Weights of a small mixture-of-experts language model, trained from scratch on English Wikipedia.
Experts: 32 experts in each of 12 layers, 128 SwiGLU neurons an expert, 2 picks a token, a softmax router.
Below are experts of layer 7 (counted from 0) of a mixture-of-experts language model. Rows are named router (the router's row for the expert), gate (a neuron's input weights, with its number), up (a neuron's input weights, with its number) and show model dimensions 0-63. Each number is 50 + 12 x the weight over its row's rms, rounded and kept within 0 to 99.
After each expert's rows: "mostly gets" lists some tokens that are sent to it at least half of the time. This comes from a sample of Wikipedia text that the model never trained on.

# expert 3
router:33 68 37 36 62 41 39 46 50 46 57 38 47 44 60 34 53 51 40 39 37 39 42 52 63 55 57 49 49 29 59 62 61 51 38 42 32 55 64 37 56 51 48 47 23 64 40 54 66 40 45 65 48 53 34 65 43 60 55 51 67 41 49 73
gate0:38 33 55 69 29 39 44 24 52 39 53 66 70 59 26 36 51 65 64 62 45 60 51 50 50 48 49 50 50 49 50 69 49 52 31 37 42 56 46 67 48 75 57 62 39 57 61 46 56 53 49 58 35 45 50 58 54 43 34 58 42 42 50 47
up0:65 54 50 33 60 61 32 44 45 54 27 27 59 61 44 48 55 43 26 49 62 53 68 27 71 56 55 46 44 61 33 50 58 36 57 54 37 48 46 47 06 54 43 54 45 49 51 35 34 30 47 58 46 36 59 36 62 65 30 53 51 31 51 41
gate1:70 28 67 67 78 40 67 41 44 30 47 48 59 33 45 34 68 54 60 52 49 31 43 44 48 59 28 40 38 70 40 36 50 49 52 47 47 48 48 44 51 42 57 38 45 63 52 42 54 41 37 30 50 47 56 34 46 48 46 51 68 46 48 58
up1:60 40 45 40 28 36 56 38 35 74 59 50 59 44 54 36 55 39 49 52 54 57 59 46 30 60 46 40 39 44 61 46 49 48 39 27 53 56 45 75 29 58 68 71 43 61 45 70 60 60 43 67 70 68 43 54 20 53 63 52 49 65 51 67
gate2:47 34 35 56 65 60 54 60 48 40 50 49 46 34 32 36 42 57 37 56 35 56 52 66 44 46 17 55 36 50 39 46 27 33 52 45 48 45 41 25 42 48 34 45 55 38 45 30 61 45 58 58 53 64 55 71 50 71 60 52 40 62 41 57
up2:45 44 60 60 53 61 43 42 63 50 40 62 43 63 61 67 44 55 66 54 22 46 50 42 55 54 68 40 47 63 55 57 49 41 53 32 47 45 35 43 62 31 81 64 69 66 45 63 50 60 52 37 52 57 49 60 23 56 49 37 42 69 67 53
gate3:46 50 47 43 43 41 55 50 30 79 33 51 25 64 31 53 53 49 47 35 33 53 42 77 49 46 38 29 54 35 39 42 46 55 64 52 66 39 61 39 57 44 31 43 58 37 62 65 54 65 57 55 60 37 63 57 49 73 59 51 65 52 46 50
up3:44 48 56 47 38 35 46 47 43 59 44 51 50 36 51 44 51 52 53 45 43 45 37 70 68 51 44 53 54 33 72 56 79 58 70 44 64 52 40 65 55 61 55 60 55 51 69 41 62 55 62 61 69 26 39 53 38 42 40 37 93 43 43 55
gate4:45 45 57 59 65 52 31 44 58 42 59 33 38 36 74 67 34 66 54 29 54 63 51 70 51 36 31 48 57 55 40 56 47 47 58 56 61 40 48 41 69 57 47 63 61 56 63 57 44 34 57 37 52 50 45 78 43 50 39 56 56 49 23 37
up4:37 59 55 42 50 50 25 44 53 35 28 24 42 35 63 56 38 86 56 43 52 65 68 41 76 41 51 33 47 52 37 53 60 66 36 46 40 44 36 61 45 38 46 54 46 62 39 61 44 44 41 54 43 59 40 52 73 63 60 43 52 49 40 52
gate5:57 47 55 39 87 56 39 43 57 67 59 47 43 32 71 55 60 45 71 36 26 33 27 56 38 41 43 42 61 34 46 72 45 40 54 36 59 57 37 34 65 46 61 29 68 63 31 45 72 53 57 30 67 51 56 51 66 62 53 56 43 50 56 48
up5:47 47 56 49 50 47 90 53 73 49 66 31 54 70 50 48 59 52 35 70 59 71 47 38 41 39 36 65 55 45 62 56 54 63 43 54 41 65 65 74 45 76 62 68 30 36 41 38 42 70 60 65 61 61 43 52 39 29 45 49 67 30 45 46
gate6:51 59 50 68 43 40 63 38 44 67 64 65 28 40 45 51 46 40 43 45 32 30 48 62 35 33 39 54 77 54 51 65 47 38 40 65 46 83 40 53 31 41 35 50 34 47 46 23 48 49 63 36 43 42 47 56 43 33 52 61 62 50 65 46
up6:75 46 49 44 66 57 45 42 49 53 45 30 49 60 43 60 54 46 59 63 59 61 63 50 58 73 50 51 54 27 48 22 51 51 74 38 51 21 47 56 55 60 76 56 56 51 62 46 45 49 51 61 49 42 56 33 36 37 39 43 36 41 33 42
gate7:45 24 65 46 62 53 45 49 39 60 48 67 59 47 50 48 50 49 57 54 61 48 51 54 43 62 51 45 34 56 54 53 65 60 58 42 67 57 60 46 37 50 42 57 63 39 50 70 64 41 45 49 65 34 50 55 49 54 39 36 60 45 43 46
up7:32 55 62 59 57 50 28 38 55 48 48 79 59 46 56 37 60 45 62 66 39 41 37 60 38 58 52 47 41 46 56 83 60 62 53 26 71 50 34 66 57 48 68 68 58 58 60 56 64 41 50 49 51 42 45 58 40 57 35 29 35 39 52 56
mostly gets: ":", " |", " Pe", "=", " 6", ";"

# expert 8
router:25 70 47 29 24 55 52 49 41 44 40 56 42 18 75 37 36 54 52 50 46 69 55 46 45 43 59 45 61 36 45 69 48 56 31 55 57 66 45 28 50 55 49 40 41 74 34 45 62 50 53 60 60 56 33 43 37 48 46 52 52 56 49 84
gate0:37 46 66 49 53 57 54 62 45 43 47 64 35 62 46 41 46 59 63 45 79 63 30 48 65 73 55 45 42 48 64 49 37 31 31 69 55 56 74 79 75 47 66 81 73 64 64 40 26 52 61 54 33 69 43 61 57 40 39 34 47 39 33 49
up0:52 53 56 69 28 57 47 45 66 28 56 66 59 58 37 71 57 29 49 57 47 38 45 43 47 48 34 63 31 57 78 27 54 48 54 33 31 51 40 43 48 70 38 30 44 28 45 76 58 50 58 48 58 39 37 36 37 41 41 40 46 44 55 46
gate1:56 52 43 79 58 81 43 42 50 31 50 50 42 48 46 48 58 46 72 61 56 38 42 46 63 23 60 49 38 35 64 42 55 52 59 37 39 44 35 69 64 36 29 40 41 53 84 40 46 41 54 60 47 33 52 21 35 46 15 57 61 66 63 53
up1:58 37 69 48 48 47 46 56 65 46 34 38 47 47 50 64 59 38 33 88 65 56 35 43 64 71 38 45 68 45 50 69 48 61 36 54 53 46 62 62 28 34 46 71 41 57 40 58 68 60 51 40 58 66 51 57 51 39 54 56 40 45 41 33
gate2:49 55 62 31 32 42 69 42 18 40 63 27 39 41 36 45 42 39 51 67 34 46 54 66 49 53 48 40 55 53 38 29 15 44 58 49 40 49 49 42 49 54 51 55 49 49 76 52 56 57 59 33 54 41 81 41 24 52 53 50 38 44 40 51
up2:52 52 46 43 30 28 59 59 26 31 60 38 34 51 46 38 72 53 46 51 46 54 43 54 46 59 73 38 75 48 45 54 38 45 49 36 70 42 48 43 68 48 56 56 51 17 71 53 69 67 63 43 51 55 52 43 54 59 61 52 63 63 58 50
gate3:50 65 49 36 59 37 32 65 36 46 35 50 24 53 47 47 62 55 41 40 45 44 73 48 59 51 59 50 26 56 52 32 42 44 53 25 59 56 24 53 43 43 66 66 48 54 43 49 63 38 30 55 34 51 52 53 64 49 61 39 68 55 36 44
up3:67 70 60 31 51 58 38 29 61 65 57 65 47 54 70 63 67 49 44 29 51 45 45 41 54 45 39 59 69 56 58 37 56 59 72 23 58 58 36 69 54 28 38 58 68 41 54 45 45 42 43 61 36 68 69 41 56 45 58 50 67 55 59 55
gate4:37 63 51 55 42 48 57 43 59 41 65 42 69 50 50 44 43 42 76 57 43 62 58 45 68 58 45 58 34 60 72 64 47 48 44 58 41 46 74 45 61 24 70 47 38 51 52 33 69 65 67 50 50 52 56 54 33 46 35 30 41 48 82 59
up4:57 40 53 56 39 45 48 74 44 47 41 50 36 47 50 31 53 53 41 62 59 40 44 26 37 58 79 33 73 46 50 69 42 52 81 43 39 46 53 49 50 51 39 37 56 48 63 63 48 39 26 60 62 33 40 54 62 44 49 66 41 52 49 52
gate5:34 55 45 49 49 43 57 39 54 53 39 50 49 50 19 53 43 35 71 51 55 43 51 46 46 28 47 63 75 44 40 53 44 40 58 62 39 60 50 48 29 27 59 43 36 62 59 52 54 48 49 37 72 33 61 45 56 62 57 25 39 77 35 48
up5:49 51 63 49 55 74 33 43 59 54 35 64 52 40 44 45 43 49 77 47 53 54 50 81 45 22 47 65 66 45 23 47 74 46 44 45 34 59 48 52 56 36 39 55 34 59 55 55 50 44 56 45 20 62 40 45 40 52 40 47 55 45 49 39
gate6:58 41 53 61 31 30 50 66 45 40 41 57 29 51 39 28 53 59 57 69 49 57 47 53 63 24 65 52 49 30 52 57 53 61 58 52 75 41 47 51 71 44 50 57 51 43 63 58 49 39 34 52 48 50 55 32 47 42 22 47 52 43 58 64
up6:22 59 42 37 34 60 65 38 58 47 57 61 36 69 38 59 38 62 31 50 28 77 55 57 81 34 58 36 61 49 50 45 57 43 43 61 59 37 43 71 71 64 31 24 69 59 51 66 38 58 38 56 71 30 50 54 29 40 60 28 49 55 35 61
gate7:60 55 60 48 27 40 44 61 62 45 42 48 18 52 65 35 62 42 69 49 46 57 53 74 42 50 53 54 51 64 37 44 55 57 58 41 33 58 43 28 72 69 43 23 39 48 50 48 51 47 65 55 32 56 48 59 58 54 60 45 66 48 55 60
up7:48 59 53 51 80 37 50 37 38 72 55 45 35 48 51 31 50 53 47 67 59 56 43 69 26 50 46 50 55 58 51 36 52 51 62 26 48 48 47 18 62 51 47 18 50 51 61 53 79 38 62 47 58 32 45 44 34 45 50 51 56 62 28 72
mostly gets: " /", ":", "′", "=", "Species", " ="

# expert 10
router:50 30 43 75 60 44 57 44 55 31 40 64 61 59 53 43 39 66 48 55 59 52 46 44 52 46 62 59 56 52 52 43 56 67 58 77 63 23 52 65 73 29 50 55 67 31 75 55 43 56 50 44 43 54 26 52 62 34 30 41 36 30 59 67
gate0:56 19 60 54 44 57 56 56 54 41 64 62 69 55 35 49 50 71 34 56 64 63 42 61 54 62 43 51 48 44 68 51 65 45 65 64 55 46 43 42 56 59 59 37 67 40 54 57 40 56 46 30 42 46 36 65 46 51 47 45 63 54 56 46
up0:49 41 69 65 37 40 51 58 53 46 42 36 51 36 45 37 47 49 37 43 41 50 25 68 45 35 43 43 46 50 76 45 72 43 59 64 50 21 59 47 70 37 19 41 66 35 37 53 31 34 56 27 57 33 52 57 37 56 48 49 60 41 56 41
gate1:56 46 17 49 62 54 56 52 48 43 60 44 52 65 37 55 54 36 49 26 45 57 52 47 66 38 52 36 43 52 50 54 53 47 34 56 43 44 61 34 42 62 47 51 61 60 12 51 52 55 61 58 70 37 53 39 50 50 59 74 78 44 41 33
up1:26 60 46 41 44 58 39 52 48 53 53 37 69 69 56 36 65 49 47 69 48 34 49 32 47 41 51 59 46 49 37 59 43 68 63 44 34 46 30 58 63 51 42 49 51 55 37 40 39 39 39 29 36 73 48 54 76 44 41 40 56 38 62 69
gate2:46 51 42 58 67 33 38 53 58 70 71 43 50 67 58 34 43 54 52 62 71 43 45 48 38 43 54 54 69 39 41 52 52 55 33 61 80 34 30 45 59 65 57 43 29 46 53 43 77 47 74 44 75 52 65 70 48 66 43 54 60 44 49 30
up2:38 27 42 46 65 76 65 39 39 32 16 24 59 46 47 48 62 64 53 43 45 62 44 50 59 56 36 52 46 72 76 52 48 52 38 39 50 55 55 44 47 62 39 52 33 34 60 49 68 53 41 66 48 47 52 13 51 51 38 44 59 58 54 65
gate3:39 31 38 40 43 72 53 52 42 62 30 55 42 74 36 58 60 42 53 42 56 52 65 30 50 52 37 68 44 52 57 55 30 63 31 45 34 37 45 62 50 60 46 46 62 66 27 33 44 40 41 26 65 60 44 43 55 76 56 57 60 51 40 36
up3:42 67 53 28 54 64 51 65 24 50 63 57 56 40 52 70 44 61 51 59 29 63 78 56 26 76 62 43 57 44 27 51 68 46 58 57 51 66 58 66 60 75 50 54 32 39 72 38 73 58 55 63 37 60 42 39 49 70 45 37 49 44 69 66
gate4:76 42 40 50 48 44 45 44 41 38 62 58 22 40 67 48 71 54 38 45 43 53 71 47 54 57 62 36 38 45 46 55 59 44 49 64 51 58 53 44 63 52 49 65 56 35 80 37 56 40 44 44 46 43 39 70 51 64 39 44 46 48 47 50
up4:32 72 54 47 30 68 50 46 52 58 60 47 61 53 27 59 35 45 68 50 59 68 14 56 46 42 66 58 61 53 47 48 53 41 39 39 55 48 39 43 50 31 44 38 55 63 21 50 42 67 55 62 48 51 58 56 52 44 60 62 34 45 55 61
gate5:58 63 51 51 43 43 49 54 42 52 63 34 26 37 36 49 49 40 43 42 44 48 47 56 52 50 31 61 44 63 46 68 46 33 66 22 39 42 62 54 46 42 32 36 47 42 61 45 49 52 65 44 51 59 66 31 39 58 57 60 44 38 43 55
up5:16 41 48 56 62 53 49 39 44 40 76 58 63 48 62 70 54 59 45 66 54 41 29 57 52 54 63 57 71 59 63 42 54 32 48 47 52 59 48 44 32 61 55 58 52 48 44 39 63 50 54 52 59 57 52 65 59 32 57 53 60 60 51 46
gate6:57 50 61 34 45 31 50 55 66 45 56 51 48 52 50 43 79 48 49 49 45 58 52 57 49 52 42 58 33 56 62 63 72 49 37 64 56 47 26 27 76 36 59 31 40 47 47 34 41 43 47 52 56 60 64 41 52 63 56 63 71 54 62 54
up6:60 59 50 58 43 39 43 56 51 56 57 50 07 41 43 38 45 41 42 42 51 33 69 58 34 36 48 70 50 46 60 29 17 40 38 45 44 65 44 55 54 51 59 84 48 70 62 48 68 42 51 60 39 51 53 56 51 42 46 49 27 27 47 35
gate7:65 50 54 46 37 58 38 42 47 45 61 33 75 51 51 56 57 58 42 47 52 57 23 42 41 39 57 13 65 44 49 58 54 45 40 56 71 67 43 56 46 56 40 24 40 34 50 31 46 47 74 35 47 49 47 43 44 51 54 54 45 40 71 79
up7:49 63 64 62 35 51 27 47 57 23 61 47 49 50 54 49 45 38 45 37 58 57 53 50 46 17 44 49 57 35 54 45 67 51 35 54 30 40 44 52 52 58 67 30 39 42 36 54 33 53 69 47 50 58 47 46 51 40 44 60 47 46 73 50
mostly gets: "ized", " British", " music", " American", " military", " English"

# expert 20
router:42 63 67 32 39 54 37 45 51 19 41 49 63 34 58 79 46 22 58 66 32 45 64 22 36 49 53 49 53 69 37 46 56 68 30 42 40 58 65 50 44 65 51 61 53 52 34 50 38 65 36 38 54 38 37 45 71 33 55 64 43 42 44 76
gate0:48 57 26 62 39 52 44 49 46 67 37 52 61 52 45 49 49 43 66 45 39 35 66 69 43 39 36 63 35 47 57 44 54 46 35 99 46 51 41 59 68 60 32 45 46 24 50 33 52 64 41 53 35 62 42 38 48 60 48 38 71 34 65 50
up0:44 59 44 48 41 40 45 35 51 53 64 48 37 32 42 37 72 64 53 38 48 47 50 38 55 19 32 31 39 48 25 30 31 40 51 32 51 63 69 42 41 34 34 29 65 50 48 29 69 42 32 57 59 50 46 50 51 59 75 73 58 58 35 52
gate1:56 20 39 38 69 40 68 50 43 52 54 46 47 53 62 28 51 43 32 64 61 50 36 69 27 50 57 67 59 65 58 63 60 33 42 49 71 58 50 40 53 53 45 65 33 54 54 32 44 47 48 48 35 73 52 84 53 65 64 31 66 38 66 51
up1:49 63 33 54 68 59 58 43 40 32 54 61 28 60 46 54 42 70 40 49 57 58 52 43 64 41 59 49 57 30 62 41 57 48 50 59 55 42 53 71 56 40 46 41 60 48 46 53 65 51 54 55 61 42 50 24 35 37 59 55 51 46 42 36
gate2:37 30 42 55 42 37 58 49 52 32 69 49 46 39 56 60 61 61 52 54 57 54 44 39 49 45 21 68 48 45 49 65 39 52 60 42 60 48 65 60 58 43 62 61 68 66 49 53 61 64 85 64 66 55 56 64 42 60 35 50 54 66 47 51
up2:63 47 49 41 67 70 58 55 45 53 46 48 60 49 54 56 64 53 67 40 31 74 49 34 52 35 38 22 43 51 20 60 53 55 53 65 49 37 60 58 45 55 54 30 46 32 36 63 52 47 46 53 48 62 70 66 49 67 45 62 48 39 21 49
gate3:67 54 55 64 53 52 58 46 30 47 63 57 39 34 70 58 55 47 43 44 60 42 48 41 55 36 45 43 62 25 44 46 39 50 64 50 42 49 47 54 41 60 36 48 67 41 49 41 56 56 58 70 63 57 36 61 52 19 57 58 45 57 57 46
up3:65 46 60 51 52 69 40 45 51 45 57 55 36 50 46 53 66 45 28 76 63 38 48 20 51 52 87 42 47 60 61 64 45 42 71 62 49 71 43 46 52 44 51 48 40 78 36 58 51 31 55 65 46 35 46 66 63 48 59 60 47 59 68 54
gate4:56 46 56 73 45 48 65 56 47 43 27 30 42 45 59 52 38 73 63 35 52 34 53 50 40 39 46 61 29 37 46 41 58 49 47 63 41 45 14 47 53 43 55 51 57 42 57 47 68 46 56 28 37 57 30 42 63 54 40 34 53 60 55 37
up4:46 54 39 47 70 50 42 63 44 44 54 42 64 53 22 57 53 57 33 60 63 39 58 42 45 70 17 38 63 47 54 49 64 55 89 27 81 73 67 67 54 61 50 37 39 38 42 48 17 45 63 48 68 51 52 51 46 33 46 28 52 23 48 45
gate5:74 23 53 48 52 61 70 69 63 62 55 48 53 43 61 44 59 45 63 61 73 37 28 40 37 55 50 27 77 46 28 56 57 48 84 64 58 44 40 42 24 44 46 53 32 61 53 52 64 66 49 29 37 45 53 49 43 59 41 51 44 57 60 44
up5:55 58 39 48 36 44 44 36 48 24 29 48 47 55 40 70 53 63 32 75 56 62 41 61 56 48 49 63 46 48 58 60 43 37 61 55 58 48 64 35 42 44 41 52 45 61 66 56 50 72 56 56 66 68 35 47 78 33 43 49 34 67 53 36
gate6:53 50 56 38 81 44 55 48 49 88 53 58 49 51 37 48 50 38 49 65 65 52 49 58 41 47 20 63 56 57 47 52 43 23 45 54 57 72 45 53 35 32 42 62 53 40 44 72 75 46 45 54 35 51 80 61 50 61 59 49 51 66 71 47
up6:52 57 49 47 54 54 39 41 55 60 31 40 43 28 51 58 51 50 30 50 57 42 55 31 37 59 32 51 39 47 45 36 66 57 46 51 36 49 38 39 29 38 27 69 44 53 42 66 56 56 49 42 54 61 58 46 45 52 64 44 69 57 81 43
gate7:58 49 79 39 55 44 41 34 21 54 55 30 40 68 67 46 45 56 41 40 41 69 54 47 48 59 65 42 38 39 51 29 52 50 57 33 61 28 49 30 49 55 84 66 71 53 31 43 46 40 35 38 77 55 47 47 43 47 64 41 70 57 38 39
up7:40 56 75 48 45 45 60 38 36 33 56 31 61 60 69 53 48 39 68 45 41 64 60 15 47 43 56 52 33 47 51 53 50 53 47 49 46 42 40 39 37 54 62 75 59 61 37 28 28 36 39 49 67 42 55 44 44 60 54 39 37 49 31 44
mostly gets: "),", ",", "–19", " began", " (18", " played"

# expert 13
router:19 25 60 45 52 66 34 46 53 55 40 68 46 59 49 30 49 58 37 52 71 32 42 57 61 57 40 52 57 55 50 50 51 54 46 38 65 49 34 63 66 35 52 50 38 44 41 59 36 44 44 38 62 41 45 65 65 45 62 38 47 70 30 51
gate0:46 63 58 36 32 62 59 54 48 37 50 49 57 51 41 24 48 65 39 39 42 66 42 62 47 47 39 54 67 43 43 49 57 31 34 51 73 48 61 28 52 48 34 47 43 58 49 53 51 63 44 45 66 42 69 68 59 72 49 44 32 39 61 24
up0:50 30 54 52 55 73 58 29 72 57 33 57 40 39 41 58 43 48 61 43 55 52 27 60 48 56 44 59 29 61 51 52 50 52 46 55 34 69 58 55 18 42 36 50 67 22 32 66 46 29 49 73 57 49 32 49 40 24 69 73 54 81 57 47
gate1:53 37 55 53 57 36 45 26 62 42 49 52 56 57 52 36 43 49 35 57 48 61 39 37 55 56 27 23 42 46 45 62 48 57 39 46 57 44 59 46 37 27 52 44 40 59 47 52 59 59 49 42 84 53 70 63 38 46 47 65 55 53 41 49
up1:56 51 34 47 54 53 31 64 83 44 51 50 52 52 52 55 84 44 41 56 43 67 56 70 50 40 46 43 63 33 52 47 45 37 52 45 46 28 72 47 44 39 60 62 22 65 68 57 65 57 45 45 49 60 58 61 50 60 57 44 42 57 42 44
gate2:43 29 35 51 56 40 36 53 70 48 53 53 71 57 43 44 56 48 48 61 49 36 50 48 56 53 55 50 57 67 32 43 44 60 70 50 63 46 48 34 28 35 15 25 62 56 65 57 53 51 38 45 54 75 57 60 32 39 49 65 56 46 35 79
up2:61 26 43 60 66 46 53 60 56 35 50 49 24 68 44 40 63 40 33 50 55 42 39 96 47 57 48 55 68 60 47 41 61 48 29 41 66 36 52 56 75 45 62 21 46 43 65 61 38 31 52 51 62 35 43 54 52 56 46 60 54 78 44 40
gate3:43 29 56 87 53 31 51 57 57 56 57 57 59 23 73 52 44 43 50 27 51 63 54 41 42 58 50 73 63 72 62 32 61 35 70 56 55 50 58 57 25 40 63 45 49 56 39 28 56 43 30 73 34 43 56 31 57 44 59 49 48 56 40 38
up3:49 69 67 43 83 64 45 49 57 68 21 42 40 46 71 41 44 76 29 58 37 59 39 37 53 46 32 49 48 63 48 51 44 50 57 46 42 32 41 47 53 45 31 45 67 32 52 64 39 33 48 56 37 49 86 49 67 49 41 36 45 42 32 60
gate4:49 46 47 42 50 47 58 47 44 53 73 58 44 73 51 38 31 33 50 52 50 30 72 42 67 51 32 58 65 60 47 41 44 46 48 53 44 51 66 47 53 26 42 75 47 53 40 37 50 52 56 47 69 62 48 51 34 39 58 50 51 63 27 56
up4:34 25 44 73 43 42 38 34 47 39 28 66 41 59 46 59 30 55 51 42 34 52 63 45 64 40 50 46 36 63 63 66 63 49 29 54 52 31 59 57 61 40 55 53 71 44 42 48 48 49 61 45 27 47 45 58 60 47 52 25 48 37 44 61
gate5:47 46 64 63 33 40 60 64 64 51 66 48 48 63 52 45 84 68 68 35 48 36 59 43 47 52 60 44 38 37 59 68 51 56 65 32 35 28 60 23 39 38 49 43 51 46 55 45 68 50 41 48 56 62 41 55 52 51 46 57 51 59 35 25
up5:31 63 46 65 42 52 32 39 42 64 45 42 63 53 55 52 42 53 29 29 50 43 54 57 75 60 38 50 53 32 61 30 29 62 40 51 47 68 45 56 60 59 37 29 53 58 44 58 36 47 55 40 48 34 44 47 37 37 46 42 62 41 26 37
gate6:50 76 77 58 47 57 45 35 31 42 59 53 61 55 57 52 66 55 51 57 64 34 33 53 36 44 62 53 58 42 44 52 54 49 58 59 43 30 39 59 77 36 56 41 33 52 55 45 61 53 37 53 66 37 54 48 66 64 41 55 30 44 65 43
up6:38 59 53 52 56 35 49 43 53 66 41 49 45 25 34 54 51 63 54 44 48 42 40 70 45 46 78 40 66 51 38 46 73 57 42 43 45 76 61 20 54 72 54 32 63 42 28 50 62 37 57 41 55 46 35 48 49 63 54 41 62 40 55 54
gate7:52 48 43 55 47 30 34 47 35 52 53 28 44 43 40 43 48 50 36 39 61 48 48 61 68 53 35 40 44 63 57 44 55 41 48 50 47 50 43 56 50 55 51 42 57 50 43 42 70 58 41 65 54 46 50 50 58 32 45 57 79 33 54 48
up7:46 44 41 57 34 50 44 74 70 48 61 46 79 34 58 58 48 40 49 60 54 57 44 43 52 46 65 74 43 61 47 68 66 73 49 53 59 34 59 47 40 47 30 59 47 53 43 45 31 41 55 46 60 61 42 55 62 67 72 46 42 43 43 45
mostly gets: ").", " author", " director", " president", " President", " Minister"

# expert 29
router:41 60 62 54 61 78 58 15 49 28 47 60 63 66 58 67 36 56 45 61 42 40 52 34 36 48 62 45 27 45 66 44 40 48 38 54 37 57 43 55 54 34 48 74 49 36 34 53 49 77 30 23 51 51 46 43 39 54 48 39 51 63 54 74
gate0:32 29 50 40 59 47 43 59 49 54 49 57 72 36 64 48 40 64 39 40 66 31 72 27 67 56 31 68 52 57 47 45 50 54 49 64 42 55 51 44 41 49 50 48 47 53 45 59 34 38 50 44 38 49 52 54 31 50 34 43 59 58 58 73
up0:47 64 37 45 33 38 35 46 38 55 28 63 67 45 62 37 20 52 52 37 43 53 90 40 55 65 59 40 43 62 47 46 47 57 39 54 32 61 40 59 61 34 50 47 47 47 39 25 62 40 69 27 65 65 46 58 39 71 51 62 28 71 47 56
gate1:51 46 39 48 33 38 49 45 25 40 39 54 44 38 45 39 53 35 44 32 50 14 49 50 54 47 32 58 58 35 37 58 27 29 51 39 48 50 54 32 40 46 52 45 51 50 44 59 39 24 48 46 60 43 51 54 47 62 34 53 58 46 44 36
up1:55 67 51 51 48 58 59 52 61 35 66 50 51 46 53 50 33 44 36 41 49 51 45 62 60 41 46 46 50 40 66 57 65 39 64 58 67 51 63 53 50 42 52 36 46 61 64 44 47 69 63 50 49 58 48 53 44 56 57 76 68 56 48 46
gate2:34 78 44 58 35 43 58 50 67 87 62 51 37 66 43 61 73 40 54 49 71 31 77 48 76 40 61 53 34 44 51 62 62 52 50 46 39 54 62 75 49 52 52 52 63 70 51 49 54 42 45 51 54 37 48 65 36 51 54 91 49 50 31 47
up2:61 70 41 45 35 62 44 37 49 52 50 56 50 36 39 83 38 78 47 36 40 53 42 57 50 68 69 28 44 58 65 58 59 54 52 61 46 55 52 53 44 44 55 71 42 50 52 46 62 63 42 31 33 43 57 43 42 37 78 37 44 46 44 43
gate3:44 51 52 57 61 53 38 61 51 44 53 45 43 40 58 45 33 52 56 31 40 59 74 54 34 66 47 26 47 69 49 55 68 34 53 67 49 54 44 47 65 49 47 58 20 56 63 66 56 54 24 28 41 65 67 49 43 58 46 72 51 60 57 31
up3:36 18 57 64 56 65 49 57 42 58 35 39 49 38 52 59 35 65 52 38 58 51 53 52 28 52 55 40 31 62 47 46 70 60 49 48 59 59 37 51 48 38 38 54 57 18 46 75 47 59 38 49 30 53 53 33 59 38 38 46 43 50 39 48
gate4:33 63 53 48 44 51 36 56 36 57 39 55 34 61 37 25 54 43 53 48 55 51 39 64 63 36 57 60 38 31 51 64 43 17 36 49 55 41 56 39 41 56 46 57 48 54 54 43 72 46 57 42 57 62 62 50 37 64 51 51 51 55 46 39
up4:49 72 51 24 65 50 70 35 44 65 53 48 37 49 66 59 59 42 51 37 46 62 53 54 60 26 62 58 59 50 46 58 40 48 59 47 41 48 53 66 54 59 47 42 45 67 38 35 60 45 50 41 46 58 66 59 24 32 57 54 61 38 53 62
gate5:82 24 61 56 47 50 52 33 47 39 39 49 51 23 44 26 72 54 63 36 39 40 39 60 61 56 33 38 36 54 44 43 75 41 42 13 44 37 65 42 53 55 57 67 47 65 55 53 47 55 37 38 55 49 46 55 58 70 45 57 45 55 69 58
up5:26 61 43 35 40 43 65 67 40 54 46 46 41 51 59 57 44 39 45 67 47 65 71 54 41 52 57 49 73 49 58 54 54 58 50 64 65 61 47 41 57 39 40 38 72 33 43 44 56 44 64 60 34 51 41 49 60 51 69 28 53 36 38 62
gate6:23 57 42 43 51 70 41 64 40 32 54 40 39 26 37 50 58 47 58 59 53 44 54 48 61 47 51 47 46 37 34 49 52 50 53 45 51 41 34 66 52 37 46 28 41 58 61 59 46 49 61 45 62 44 39 42 60 78 65 65 53 76 46 57
up6:30 69 62 48 34 56 43 62 49 44 39 59 64 67 59 62 35 33 50 43 56 53 71 33 61 43 71 54 46 55 58 64 59 56 38 57 36 28 34 48 55 51 47 50 45 72 45 45 72 59 43 62 62 51 37 65 66 53 55 79 52 49 77 33
gate7:38 43 52 70 47 35 31 67 34 58 62 37 47 50 50 60 56 50 45 47 45 56 47 51 54 59 48 54 56 45 55 26 51 56 60 60 59 29 31 42 37 42 68 43 44 34 45 41 40 35 52 51 67 52 48 54 65 66 58 56 59 52 42 61
up7:47 39 53 57 52 63 47 56 45 37 31 56 46 52 33 63 45 41 46 50 41 40 64 48 46 27 63 65 57 28 63 54 43 34 60 22 31 48 30 48 39 42 54 67 65 50 35 52 57 49 49 46 43 60 45 55 76 42 62 49 45 64 59 33
mostly gets: " program", " States", " region", " city", " world", " century"